Weights of a small mixture-of-experts language model, trained from scratch on English Wikipedia: 13 layers, 2 picks a token.
Below are experts of layer 4 (counted from 0) of a mixture-of-experts language model. Rows are named router (the router's row for the expert), gate (a neuron's input weights, with its number), up (a neuron's input weights, with its number), down (a neuron's output weights, with its number) and show model dimensions 64-127. Each number is 128 + 24 x the weight over its row's rms, rounded and kept within 0 to 255.
Before each expert's rows: "raises" lists some tokens whose logits its average output raises strongly, later layers aside; "comes after" lists some tokens at least twice as common just before its tokens as in all text. This comes from a sample of Wikipedia text that the model never trained on. Tokens count by the router's weight.

# expert 7
raises: "st", "d", "dge", "de", "es"
comes after: "\n", " A", " Al", " S", " G", " M"
router [115 139 107  95 108 181 133 163 167 144 146 133 106 144 146 113  93 171 154 174 156 107 110 120 122 144 152  93 165 143 120 138 159 107 115 140 127 131 196 122 145 119 126 140 116 110  83 145  94  97 148 150 146 114 152 151 158  82 127 106 172 132 126 156]
gate0 [148 155 134 117 107 136 105 147 134  87 138 123 139  75 132  89 131 138 153 153  92 102 159 112 118  99 139  98 116 135 134 155 106  81 126 163 101 137 131 130 109 120 184 135 108 125 112 116 144 121 134 115 125 127 120 134 138 158  87 143 133 138 143 155]
up0 [ 91 110  88 135 138 122 180 101 139 126 132 115 111 159 162 145 116 160 124 116 109 138 131 150  97 118 122 121 152 146 115 157 114 120 152 102 123 114 162 131 157 137 144 116 193 171 117 124 110 129 155 120 128 106 122 175 129 107 114  88 152 128 154 166]
down0 [130 129 128 135 152 128 111 126  94 131 130 154 185 156 113 100 114 127 144 105 168 142 122 129 102 146 109 157 158 127 173 125 112 162 151 124 135 117 169 111 109 141  84 129 129 107 138 180 148 159  80 156 123  67 132 105 141 162 178 154 144 139 141 133]
gate1 [158 108 180 104  90 157 113 136 140 132 167  86 109 149 131 112  94 126 138 111 145 116 169 101  93 114 149 135 155 164 138 113 102 115 158 151 121 121 155 118 143 158 143 171 158 125 142 154 145 140 111  95 120 102 147 104 153 140 137 102 119  93 104 118]
up1 [ 85 128  92 150 156 118 102  97 128 128 101 127 154 100 122 112 150 136  89 144 138 113  92 127  95 135 155 127  75 112 133 104 134  94  94 117 147 122 125 162  96 149 122 115 126 100 133  79 118 122 113 173 145 169 100 125 138 137 139 143 175 130 130 129]
down1 [ 87 121  88 139 168 142 149 145 107 127 120 119 113 133 165 122 138 127 170 157 123 127 135 105 104 159 154 121 124 121 164  95 123  95 132 140 140 106  84 161 126 126 176 130  87 121 156 121  92 120 148 136 154 146 127 182 163 135 119  86 170 171 129 142]
gate2 [138 139  97 162 206  95 171  97 183 120 118 116 126 157 114 124 110  94 132 106 114 117 109 123 125 135 149 151 113 128 108  95 103  92 135 121 144 135 148 117 140 151 172 122 147 137 161 114 117 103 142 118 110  89 108 148 127 116  67  78 128 134  99 142]
up2 [113 104 141 112 169 156 144 163 152 155 153 145 178 144 100 114 120 166 177 132 119 137 136 146 122  98 142 133 121 150 131  88  96 134 127 127 144  98  91 100 125 129 100 151 129 115 137 112  80 110 106 140 111 117 124 127 120 116 135 119 143 154 131  91]
down2 [147 147 118 148  83 113 123 133 100 104 148 114 132 181 125 135 134  90 126 113 129 163 125 122 138 129 149 138 125 103 129 139 117 107 150 159  91 135 135  97 102 140  99 129  68 136  95  96 150 128 140 131 115 149 117 193 137 134 160 123 108 113 174 134]
gate3 [106  98  85 115 105 128 107 107 126 141 118 171 109 160 130 170  97 157 146 131 176 124 111  99 161 158 176 141 144 144 129 121 202  85 182 162 155 133 104 122 110 108  98 166 176 114 135 163 150 148 126 120 176 131 117 146 113 120 161 127 140 100 142 111]
up3 [126 144 136 152 138  76 128  64 109 116 107 115 144 102 134 136 133 116 109 129 119 145 162 142 116  84 108 112 101 139 101 110 137  89  93 145 123 157 105 123 116 148 138 123  56 125 101  99 103 120 137 177 179 168 169  97 128 128 119 134 131 100 103 137]
down3 [130 104 122 114 116 153 137 162 165 108 132 162 169 160 155 155 143 146 110 138 149 139 138 103 112 135 147 130  97 149 150 124 174 125 100 100 159 151 138 132 130  98 134 120 127 125 164 135 126 104 123  90 170 178  96 142 101 154 147 117 106 163 118 153]
gate4 [126  82 157 107 111 114 110 140 136 128 140 140  74 166 146 112 140  95 123 109 118 142 124 109 150 147 148 132 118 151 151 127 128 107 152 131 130  92 187  84 105 150 127 113  96 166  72 105 168  89 139 142 135 152 122 147 127 119 181 105 163 129 125 148]
up4 [128 168  85 127 140 159 142 132  80 110 134 135 136 129 127 166 107 207 130 135 152 109 131 140 133 179 118 148 105 107 134 155 124 127 152 120 106 114 121 125 139 129 131 133  59 117  97 113 154 122 114 167 121 153  91 114 125 132 108 173 102 148 130 135]
down4 [116 150 103 186 114 128 140 104 132 144 137 118 128 158 133 146 130 157 159 158 163 151 142 125  92 168 155 129 125 115 103 159  99 159 107 110 156 147 111 158 125 139 118 165 123 170  96 153 148 134 133  75 149  99 120 103 163 133 114 143 117 166  99 150]
gate5 [134 172 128  85 157 104 100 146 168 130 149 156 162 142 110 159  91  87 125 191 170 108 119 126 156 127 104 144 118 104 175 130  91 106 123 149 143 160 129 112 114 118 139 138 116 118 121 119 130 123 110 144 143 135 101 114 127 131 118 111 180 173  79 112]
up5 [130 117 124  95 187 180 102 143 148 113 127 151  68 136 108 148 129  99 145 169 164 142 100 133 124 154 152  99 148 122 117 105 122 127 145 134 128 154 129 145 107 116 124 111  49 164 140 129  93 149 117 138 128 166 137 117 134  98 113  96 129 152 107 146]
down5 [130 107 147 146 103 130 109 139 125 102 109 157 142 131 141 118 163 130 134 134 121 105 157 169 150  72  80 118  92 139 132 145  80 114 104 160  99 143 137 144 124 142 126 144 126 148 148 155 166  88 126 136 114 126  75 123 129 139 116 141 115 135 116 127]
gate6 [144 121 154 145 104 121  93 116 142 138 152 164 145 115 127 146 106 129  62 151 129 132  96  82 161  97 153 110 123 137 153 104 137 130 127 152 115  91 136  90  90 120 101 166 193  84 136 150 142 153 104 100 148  80 111 139 111 113 120 130 180 152 112  94]
up6 [107 103 119 133 130 129 119 136  82 135  85  88 119 111 127 136 119 167 174 102 138  93 111 138 118 128  97 103  92 168  87 103 135  96 144 132  94 103  90 108  90  82 128 118  88 146 155 120 147 166 116 121 106 124 128 131 138 116 126 117 119 128 111 129]
down6 [122 110 135 184 146 162  82  93 134  97 108 162 126 149 162 150 102 117 126 136 141 152 106 163 118 106 181 122 104 111 119 137 129 161 120 127  88 145  84 151 100 118 116 127 143 118 127 136 100 132 193 149 152 129 124 134  83 116 133 160 116 116 134 107]
gate7 [157 131 132 120 118 125 151 145 110 134 153 132 129 122 138 145  97 138 151 126 162 103 126 139 127 171 107 121 125 122 108 145 135 130 194 110 125 127 130 117 104 118 180 143 120 112 131  80 124 139 155 126 122  88 130 141 135 125 106 132 126 175 165  96]
up7 [ 99 121 174 114 133 121 144  80 129  96 127 149 142 147 114 114 119 146 114 127 113 100 125 129 156 176  64  96 131 135 127 145 144 119 132  84  99 164 113 105 146  81 124  86 112 124 148  94 160  88 150  67 134 114 181 115 159 152 125 149 136 149 163 146]
down7 [ 92 166 119 123 102 124 151 119 126 114 109 151 150 162 125  94 129  88 138 123 107 145 154 190 138 134 123 187 127 135  82 130 153 123 148 124 136  68 137 149 124 153 130 115 117 170 135 120 123 102 106  93 112 144 120 143 118 115  95 177 101 157 145 128]
gate8 [113 133 158  93 144  99 164 115 114 140 149 119 168 117 156 152 132 121 155 132 149  67 124 136 115 173 101 154 117  80 147 115 141 121 118 142 142 152 125  89 155  83 115 139 104  88 164 113 134 187 137 113 115 150 102  88 132  97 131  78 123 167 111 148]
up8 [146 135 117 110 140 118 122 115 142 145 205 144 109 103 113 117 155 111 154 136 160 159 127 153 122 154 113 137 134 109 175 112 123 143  97 108  98 121 130 125 156 120 164 118  70 131 129 128  85  99 149 125  93  98 123 144 144 103 125 105 110 159 125 123]
down8 [144 135  97 146  93 147  97 100 105 135 142 181 156  80  85 142 182 114 116  98  89 130 102 132 135 134 169 114 143 174 118 129 106 168 141 105 142 113 141 144 114 156 162 123 128 106 146 149 149 125 157 124 123 129 118 125 131 132 108 116 123 139 109 116]
gate9 [ 90 127 107 129 116 147 140  69 100 161 139 120 134  79 139 158  91 176  95 177 104 123 118 106 118 117 138 120 116 117 117  96 108 112 116 148 101  77 136 124  76 101 187 155 160 111 145 163 121 101 162  62 121 108 157 134 136 147 131 118 134 112 117 131]
up9 [131 145 122  87 121 151  78 128 153  92 124 130 104 129 125  72 119 112 167 129 185 129 114 147 125 133 130 127 107 126 140 134 161 145 182 100 154 154 105 165 148 163 125  78 125 132 141 109 129 168 116 174 141 135  89 113 118 111 104 156 133 107 132  84]
down9 [ 92 100 207  93  96 138 162 129 123 104 144 138 151 143 141  98 145 162 154 144 145 111 169 127 106 166 138 106 127 136 131 152 154 122 133 128  84 120 130  87 103  88  98 122 176 147 147 126 178 161 139 100 147 140  79 173 177 115 115 119 175 118 128 126]
gate10 [118 124 154  89  69 128 104 157  92 115 138 121  89 157 134 115 134 128 100 150 151 112 115 115 164  99 113 137 136 131 146 115 135 102 118 123 100 131 148 120 120 147 161 137 130 141  96 141 118 156 180 148 164 188 135 122 123  99 197 165 103 156 127 130]
up10 [147 133 125 123  75 147 120 158 121 156 167 114 112  86 100 122  97 142 195 135 132 140 128 157 148 152 125 105 109 127 163 112 112 151 140 119 145  85 100 110  99 122 141 150 127 122 137 159 158 139 140 115 140 124 106 122 144 150 133  82  98 120 138 133]
down10 [126 112 126 103  88 148  69 132  97 121 104 133 128 166 106  96 139 138  99 145 163 124 133 118 148 128 121 129 109 109 136 101 151 130 125 122 129 121 147  87 147 136 150 114 128 111 111 106  99 196 142 142 142 162 133 117 139 110  85 187 124  88 109 132]

# expert 1
raises: "s", ",", " from", " "
comes after: " ", "1", "2", " the", " a", "–"
router [110 127 104  94 147 104 127 104 125 146 140  98 117 148 167 107  86 131 143 155 158 149 134  79 152 142 159 113 134 133 120 134 114  99 141 128 168 111 124 129 137 101 126 153 150 138 120 151 106 138 128 154 132 137 125 145 183  88 129 124 124 162 125 139]
gate0 [116 118 121 141 134 198 129 115 190 125 129 104  91 135 154 164 121 148 132 131 155 119 144 113 117 147 173 162 130 115 146 114 136 147 110 119 124 128 123 123 137 152 163  98 135 160 105 114 136 128  95  98 148 106 146 136 103 125 163 126 165  98 149 117]
up0 [148 126 121 151 117 147 118  77 148 138 112 124  97  74 112 118 118 110 128 153 119 127  70  99 164 131 132 113 143  92 117 144 129 156 155 129 132 125 113 135 118 154 157  83 130 129 110  74 114 110  98 150 135 140 153 174  99  95 152 127 130 138 133 113]
down0 [136 139 141 128 118 120 120 114 108 111 138 157 108  89 143 120 174 156 110 122 159 152  93  92 127 120  83 135 152 141 105 145 122 184 110 124 119 154 166 183 146 124 128  79  87 131 114 104  98 110 137 131 130 128 157 154 126 122 120 137 122 138 146 127]
gate1 [124 109 154  95 103 110 122 139 136 126 131 106 135 149 132 173 101 110 135 145 164 122 131 128 111 132 161 136  89 108 166 104 130 111 165 129 142 116 150 119  99 103 102 158 113 147 135 124 159 119  95 136 169 102 106 143 134  97 132  92 147 124 111 100]
up1 [134 101 108 126 110 115  98 132 140 137 172 180 123 131  90 100 113 123 159 106 149 122 120 190 123 129 106 104 150 134 164 134 121 141 118 131 133 175 136 122 101 103 153 130 127  99 126  99 116 122 138 113 155 136 141 124 142 149 135 123 118 131 171 138]
down1 [125 122 125 134 129 133  84 119 133 154 162 163 119 142 113  93 132 116  81  59 123 152 134 120 114 111 131 125 148 119  95 132 155 151 143 146  96  95  74  96 155 134 125 139 119 133  87 136 128 140 161 162 124 153 115 117 122 148 145 131  93 137  99 150]
gate2 [115 103 169 105 124 153 122  71 157 150 131  90  98 134 136 140 126 147 150 172 116 135 137 171 164 144 160 176  94 141 128 161 157 143 147 127 150 152 146 118 134 125 136 153  91 132 114  87 165 103 111 160 135 120 124 153 147 133 102 116 128 152 107 118]
up2 [128  95  51 169  97 120 102 163 132 116 118 152 111 146 125  81 132 122 118  74 132 141  91 143  94 120 135 113 154 121 141  80 121 152 131 146 121 107 105 142  97 141 128 134 154 137 121 169  86 129 172  94 143 116 154 145  98 155 121 147 117 139 129 163]
down2 [103 135 105 164 135 154 139 137 112 105 133 106 158 136 104 121 111 153 178 138 130 138 197 169 135 162 113 144 134 149 128 134 121 111 108 153 110 127  99 129  91 129 127 140  55 114 117 164 142 138 125 141 103  93 131 112  84 143 118 119 142  80 123 118]
gate3 [120 134 163 141 133 144 151 140 111 123  62  92 173  91 103 154 129 142 105 102 113 103 111 105  81 124 121 109 103 129 105  90 127 150 111 139 109 119 136 129 138 130 186 130 148 134 147  90 167 148 135 118 142 115 158 125 119  94 155 161 146 174 141 140]
up3 [119 155 120 122 143 156 114 123 124 108 122 133 130 135 174 141 129 134 131 120 169 151 115 130 132  87 148 147 128 179 133 133 148 130 152 110 116 130 107 150 143 137 122 119 119 160 107 135 146 145 131 150 150 158  95 130 150 179  76 103 103  77 173 171]
down3 [135 117 137 120 106 116 127 171 130 117 109 101 114 122 109 133 115 127 131 139  88  89 114 117 174 122 142 101 136 112 140 125 116 129 125  83 110 122 123 141 109 169 135 113 147 145  70 122 120 116 133 107 132 147 165 140 105 146 171 122 140 177 144 110]
gate4 [165 162 128 128  87 124  93 129 148 100 117 147 137 150 148 195 100 129 117 131  89  89 102  96 109  85 150 124 146 145 183 121 121 111 146 139 119 114 131 147 117 127 122  76 149  95 121 107 155 119 135 153 151 141 139 127 108 123 106 112 126 110 124 167]
up4 [142 131  86 107 103 124 118 130 166 102 146 149 127 161 180  94 154  92 137 121  96 139 120  97 101 132 166 114  98 140 151 131 122 145 119 113 148 105  95 149 137 139 149 110 134 127 135 102 102 143 155 138  94 150  82 178 139 129 123 153  90 110 114 162]
down4 [162 102 130 146 125 140 134 116 127 186 130 133 128 141 125 158 162 143 122 149 128 153 137 121 111 130 120 149 108 146 174 143 111 120 132 118 160  90 127 152 125 153 124 113 140 139 140 141 128 122  96 104 146 166 144 146 123 113 132 142 124 123 136 112]
gate5 [ 94 130 145 127 103 114 124 146 139 162 141 112 107 121 119 106 127 131 151 119 164 114 106 153 162 111 114  95 130 136 145  78 145 144 180 133 144 144 164 157  92 144 141 137 163 134 129 118 111 145 105 131 151 129 134 144 147 155 180 159 149 121 122  77]
up5 [106 126 181 126 129 146 134 105 138 116  89 122 118 133 151 140 127 119  89 128 144 122 152 107 115  86 128 148 142 128 116 112 109 133 130 158  98 113 121 111 145 145 171  81 140 110 114 143 135 101  96 154 149 119 172 165 141 140 187 153 133 144 166 113]
down5 [114 141 146 123  79  77 168 127  75 106 154 101 130  98 112 112 150 128 112 163 158 144 166 116 108  99  97 118 154 182  59 171 131  90 152 129 166  77 132 131  87 145 121  95 139 160 143 103 147 164  81 101 139 133  96 131 144 106 120 178 117 137 116 144]
gate6 [117 120 127 165 120 142 154 114 114 169 154 139 123 119 140 131 103  93  89  92 134 155 159  97 122 141 140 114 127 128 113 107 134 141 158 151 130 101 144 139  90  98  97 113 156 146 168 147 122 112  89 161 122 155 107 144 107 130 148 132 124 108 116 148]
up6 [118 120 157 138  79 108 137 122  88 126 149 135 128 114 104 130  86 128 133 118 143 129 108  68 153 122 119  78 132 152 110 135 151  98 153 130 122 122 135  96  90 119 120 109 143 151 169 147 178 131 110 152 117 137  46 110 101 122 172 141 146 158  84  96]
down6 [167 168 104 124 114 115 126 158 127 112 152 127 122 136 116 128 107 124 137 134 143  93 157  95 138 128 148 131 150 127 141 134 107 148  95 135 138 131  64 154 165 142 160 118 106 123 113 151  80 162 166 178  86 128 186 123 154  90 111 134 135 143 128 141]
gate7 [156 145 126 159 131  93 129 107 119 128 112  82 104 177 101 140  99 126 150 129  91 162 112 139 103 137 131 112 118 115 135 135 113 133 101 138 173 144 106 147 110 150 123 157 130  85 140 117 166 146 104 175 134 128  93 128 144 110 139 112 125 129 139 162]
up7 [120 166 131 178 116 113 118 129 129 116 171  86 128 139 142  63  89 116 158 137 157 122 119 217  59 148 123 112 119 102 147 121 148 109 139 114 135 147 104 118 138 124 143 124 128 139 157 148 149 156 127 125 109  98  86  97 128 111 114 151 133 103 137 103]
down7 [120 132 136 137 120 168 113 148 114 103 172 112 143 160 119 163 168  88 133 124 127 141 104  76 174 116 122 146 107 123 100 118 134 113 122 148 193 128 104 119 113 169 123 171 123 119 120 136 108  94 119  94 117 142 127 168 153 110 115 137  94 131 133  99]
gate8 [ 92 107 173  99 178 116 125 152 107 142  65  87 140  76 134 153 140 144 155 174 118 111 141 121 132 164 117 111 133 114  72 161 158 111 142 136 162 135 126 170 137 127 157 135 110 102 120  68 116 113 129 125 112 138 171 142 124 162 142 109 151 114 157 100]
up8 [ 83 126 123 196 115 119  66 163 138 159 133 113 119 139 124 156 111 141  69 109 130 119 154 144 150 141 124 100 140 172 154 148 135 117  97 114 103 149 134 120 115 118 102 113 131  87 126  99 154 117 133 102 118 113 113 103 121 166  81 186 146 110 127 130]
down8 [152  71 127 119 114 122 118 107 158 159 119 114 108 110 127 138 179 147 113 139 152 146 106 107 171 128 124 105 129  86 128 147 140 160  92 157 103 117 130 118 160 158 131 181 128 109  94 146 121 110 113 140 109 133 120 130 101 121 152 112 134 162 136 111]
gate9 [119 111 128 126 142 147 101 127 181 144 139  90 156 106 113 114 131 152 105 129  85 139 118 139 163 132 127 152 135 126 117 152 109 164  76 178 122 147 143 128  97 116 106  77 127 159 128 139 128 122 112 138 141 121 153 124 132 154  96 121 109 125 118 138]
up9 [119 147 132 114 138  65 131 148  86 149 161 155 158 113 129 108 142 110 141 146  94  99 114  85 131 107 117 102 126  93 102 150  82 121 152 120 174 169 109  91  85 136 200 111 133 122 127 121 129 126 186 106 115 104 160 137 136 148 127 166 105 124 139 158]
down9 [135 129 144 103 128 160 114 134 147 154  93 115 101 110 114 112  99 152 121 113  99  85 109 126 126 128 154 135 174 106 157 158 157 119 127 109 148  71 148 145 147 120 138 118 112 140 131 126 121 157 123 152 146 124 106 133 127 104 110 127 132 140 131  97]
gate10 [150  49 102 128 148 101 148  92 132 135 152  84 107 145 154 116 138 124 133 130 140 154 116 120 130 135 138  93 114 156 117 131 120 143 143 133 134 133 135 103 110  74 137 137 161 151 164 154 178 143 119 158 146 116 100 127 173 154  75 125 137  79 143 155]
up10 [152 172 106 165  95 115 134 148 116 102 154 120 159 141 105 135  88 165 128 129 145  90 119 169  99  93 147 193 158 139 122 120 108  97 119 146 101 115 131 121 131 162 110 144 139 136 119  99  60 130 119 125 108 105 131  99 158 120 102 130 131 162 145 124]
down10 [124 129 132 109 155 178 173 161  98 119 117 114 153 121 117 138 120 121 131 137  87 111 145 136 123 124 124 110 134 128 123 112 177  92 112 162 149 156 157 134 137 107 111 122 211 134 129  89 109 119 128 117 100 139 167 143 128 146 128  95 112 172 138 138]

# expert 14
raises: "-", "source", "pl", "tract"
comes after: " |", "|", " the", ";", " a", ":"
router [105 122 152  80 110 121 112 131 125 138 132 141 105 149 180 126  62 155 163 108 157  99 132 124 132 156 150  86 119 116 161 126 144 120 168 145 117 123 124 122 142 126 111 163 142 118 141 130 113 132 108 136 116  96 135 141 155 143 143 103 141 142 133 129]
gate0 [ 60 126 153 123 118 120 112 167 129 138 121 130 135 151 107 102 151 144 124 157 104 105 171 167 139 109 115  81 142 169 129 150 101 122 135 143 121  94 116 128 156 144 145 127 130 136 164 130 150 133 125 121 156 151 150 150 125 152 153 168 128 120 132 135]
up0 [117 146 125 156 116 147 133 132 135 141 146 104 132 145 161 133 126 124 142 100 109 127 125 160  99  98 132 151 143 146 131  94 115 115 135 137 139 132 162 124 154 117  75 101 116 131 125  83 136  75  88  68 104 138 130 130 134 128 128 122 121 119 127 152]
down0 [107 160 100 131 145  53 151 162 121 137  82 120 144 113 128 131 118 137 149 123 114 136 111 148 124  85 133 119 161 139 120 111  83  90 140 141 134 137 130 122 151 140 160 124 121 119 111 123 120 121 166 182 129 130  94 159 116 146 129 158 155 162 135 147]
gate1 [124 142 160 101 143 143 172  97 109 123 127 139 168 109 155 119  96 146 122 132 166 137 147 119 143  97 136 140 133 125 151 213 138 123 133 124 147 105 107 124 153  98 135 164 171 134 143 108 164 139 136 115 151 116 130 140 184 159 112 129 136 151 148 162]
up1 [ 85  92  97  84 131 110  89  95 138 131 104 139 122 158 121 100 130 128 136 123 152 105 114 166  96 145 125 120  95 166 120 104 141 114  93 119 106 115 152  99 123 114 123 113 122 155 145 140 102 110 144 116 104 129 141 136 142 157 115 108 142  76 102 117]
down1 [141 134 103 106  66 140 161 133  94 118 130  71 122 136  85 144  99 151 146  89 156 120 151 112 142 142 122 130  94 129 131 117 112  99 113  97 127 120 123 133 131 113  94 164 113 152 127 170 140 146 124 111 103 135 183 106  77 169 143 155 130 140 150 171]
gate2 [ 78 135 160  97 131 119 125 183 102 151 133  89 138 136 123 115 100 120 152 177 105 108 152  99 114 125 153  94 133 161 125 137 109 155  76 160 130 101 130 127 144 155 101 111 128 163 152 120 156 132  79  79 152 105 153 108 106 137 119 147 176 110  96 105]
up2 [118 114 169 145  94 165 120  85 132 124 139 133 134 113 153 150 147 107 103  79 124 151  96 161 144 148 132 119 122 163 114 144 115 129 168 151  99 167 108 172 129 137 135 141 124 126 103 123 164  96 122 114 156 166 138 144 153 123 151 157 103 117 147 116]
down2 [114  98 151  99 123 119 168  94 137 143  93 153 109 118 138 150 153  94 102 143 105 131 145 115 145 124 125 139 140 128 115 157 132 110 128 160  97 161 149 171 169 109 142 140 124 174 108 139 136 121 121 118 132 104 139 154 138 120 141 130 173 132 172 119]
gate3 [160 106 120 120 153 113 153 146 134 119 145 110 158 103 175 135 116 123 109 142  94 108 110 158  69 159 126 130 121 119 137 138 162 128 134  81 110 111 117 111 144 130 128 148 186 113 179 113  79 137 160 119 147  69 121  93 117 118 138 129 134 116 137 133]
up3 [122 124 139 160 162  97 130  94 124 130  93 148 147 175 126 131 120 134 115 159 106 149 115 109 124 126  97 125 103 145 130 110 116 100  85 138 142 113 127 127 134 129 166 125 158 135  98 106 147 130 140 142 117 150 119 116 167 152 111 120 174  75 139 165]
down3 [109 146 113 113 173 151  92 106 158 148 151 137  90 123 134 113  98 122  79  96 146 130 145 108 166 121 108 109 189 153 144 114 135 115 150 110 116 142 130  75 150 129 131  92 140 130 121 143 131 145 130 144 115 131 140 150 136 133 137 145 141 106 136 130]
gate4 [122 132 161 118 103 160 149 120  85 137 156 147 150 111 123 138 107 113 163 170 132 133 141  85 143 150 121 122 136 132 125 158 148 155 155 135 105 158 122 114 125 155 151 137 120 129 112 131 174 119 112 112 162 103 143 111 131 170 145 114 146 158 112 158]
up4 [ 94 149  68  95 148 136 145 138 130  97 173 110 134 159 139 157 127 126  72 164 104  88  80 134 125 133 107 145 125 136 111 123 120 151 115 144 150 115 126 128 148 109 127 124 145 152 168 142 115 105 157 129 139 120 126 107 164 142 121 164 132  92 143 134]
down4 [146  73 165 162 130 116 134 124 117 107 144 106 120 126  98  76 140 135 106 136 139 107 158 129 118 135 166 128 126 151 143 160 108 128  84 152 107 152 159 162 125 168  74 183 139  72 103 147 140 120 128 102 175 122 136 133  80 111 126 120 125 156 151 146]
gate5 [135 151 129  73 170  98 112  83 130 154  94  72 146 146 127 117  64 144 108 139 152 114 106 139 111 133 159 125  99 156 169 137  96 123 129 133 134 102 136 109 108 118 147 130 148 119 131 141 117 139  89 126 149 141 166 164 157 137 144 148 131 132 112 136]
up5 [137 118 133 111 101 130 128 102 147 143 116 113 121 115 124  80 102 132 129  70 128 135  89 143  99 141 125 149  90 166 184 103 121  97 141 121 121 120 149 142 129 139 102 121 119  89 167 133  93 156 109  90 132 125 147 121  76 126 148 132 155 107 163 150]
down5 [150 142 135 117 123 105 132 120 120 130 122 127 131 144 157 114 187 116 115 120 121 126  65 100  86 119  55 149 181 133 130 161 124 135 143 112 167  50 181 104 157 119 143 131 151 107 183 133 146 106 119 114  97 134 101 114 144 139 160 104 140 101  96 148]
gate6 [121 116 123  77 170 118 115 132 159 153 104 107 121 140 159 106 134  85 166 135 131 125 176 161  81 118 114 111 131 161 134 123 105 140 143 152 128 124 136 164 152 135 123 167 136 120 130  96 130 135 132 151 147 122 128 172 100 118 139 118 139 109 153 131]
up6 [176 115 106 160 108 152 105  93  95 124 108 168 133 107 139 133 120 133 123 128 150 134  93 153 113 117 142 141 131 168 129 151 130 103 100 116 123 136 103 102 136 125 140 145 148 128  90 163  99 122 130 138 140 138 135 109 152 121 107 135 148 105  98 111]
down6 [120 134  90 100 112  97  79 121 145 135 121 121 124 142 132 133 148 101 111 123 117 121 106 109 131 127 128 146 116  98 170  60  97 112 112 152 142  89 132 137 127 114 148 121 110 132  84 150 122  90  90 122 151  93 181 142 132 126 136 135 125 144  75 161]
gate7 [ 99 126  92  94 111 113 133 134 118 131 125 103  96 143 117 191 121 127 128 158  99  96 140 114 104 145 106 128 119 150 133 158 127 162 149 119 148 118 130  97 151 138 126 174 125 152 145 110 129 154 144 124 125  98 116 127 141 104 135 131 135 147 134 145]
up7 [126 102 160 101 140  93 123 137 131 149 118 116 121 113 121 163  90  92 154 131 116 121 131 146 108 148  88 116  99 143 116 107 136 123 153 112 153 118 107 117 149 152 143 159 161 113 128 127 133 154 116 112  98  81 127  92 108 158 137 105 151 103 140 129]
down7 [122 158 142 133 136 118 167  98 164 130 114 166 124 135 130 152  83 142 145 143 127 149 127 134 117 114 111 164  93  93  96 138 161 174 149 169 164 133  91  56 178 155 118  96 144 116 176 107 100 197  92 161 112  92  98 138  79  77 119 135  90 115 163 104]
gate8 [134 113 129 130 164 109 177 142  84 106 137  99 105 121 115 147 134 109 145 122 140 116 120 148 112 149 128 121 106  91 105 181 110 155 151  92 142 113 102  65 131 123 148 167 149 122 137 144 113  79 112 165 114  98 153 142 157  83 140 141 146 138 103 161]
up8 [138 140 113 130 124 104 151  97  99 124 108 120 117 147 109 150  87 108 125 147 137 108 153 124 118 161 128 121 139 129 122 143 143 124  65 139 130 176 102 139 134  93 109 148 147 166 148 120  89 115 129 175 126 109 122  89 121 126 136  91 132  86  47 130]
down8 [142 117 158 111 110 130  96 148 147 114 133 114  83 114 100 112 118 140 122 146 115 106 110 127 152 122 135 112 118 105  89 147 142 105 148 128 100 156  90 147 107 128 107 123 100 121 110 138 159 129  90  95 161 112 165 166 120 182 126 102 155 178  97 140]
gate9 [136 119 146  90 105 125 171 100 123 155 133 143 107 123 144 124 140 130 163 130 106 132 110 112 158 108 132 160 166 123 168 146 105 123 148 128 140 137  93 100 125 152 132 123 122 149 109 162 126 104 133  92 123 100 158 135  90 149 134 140 140 130  87 151]
up9 [160 101 118 122  90 108 158 154 114 139 146 191 121 176 140 153 118 115 161 118 104  88 123 145 112 150 134 159 153 104 124 173 122 122 127  88 130 144 111  87 144 137 115 112 101 135 134 101 123 115 126 132 120 141 104 147 148 107 105 149 144 155 176 111]
down9 [128 161 138 149 143 110 120 144 128 143 131 168 155 110 112 129  72  71  73 111 141 146 164 134 159 111 136 119 128  76 185 116 172 188 158 131 125 179 145 172 115 108 118 116 169  94 171 135  89 129 144 136  93 146 136 150 123 165 150 120 122 102 111  93]
gate10 [127  92 146 175 102 137 122 170 166 111 134  69 152  87 134 140 104 139 128 108 118 117 138 188  85 126 130 111 120 105 113 118 153 121 146 165  99 136 141 143 101 127 145 190 146 124 131  90 132 130 154  94 126  68 125  85 133 127 152 109 157 139 122 114]
up10 [144 119 156 137 100  99 124 134 135 157 131 139 152  89  89 153 114 111 127 103 119 147 109 156  93 134 139 124 118 117 102  80 151 161 138 137  85 100 154 130 119 155  93 149 145 109 117  98 137 161 138  94 122  87 154  92  49 146 137  97 131 144 125 107]
down10 [159 144 133  72 111 136 131  97 117 117 144 139 112 142  70 114 142 155 134 162 138 168 170 118  88 102 105 135  75 113  86 120 151 175 121 142 128 105 109 126 128 138  93 148 146 137 119 133 134 143 209  95 137 155 144 109 105 110 114 139 139 165 138 125]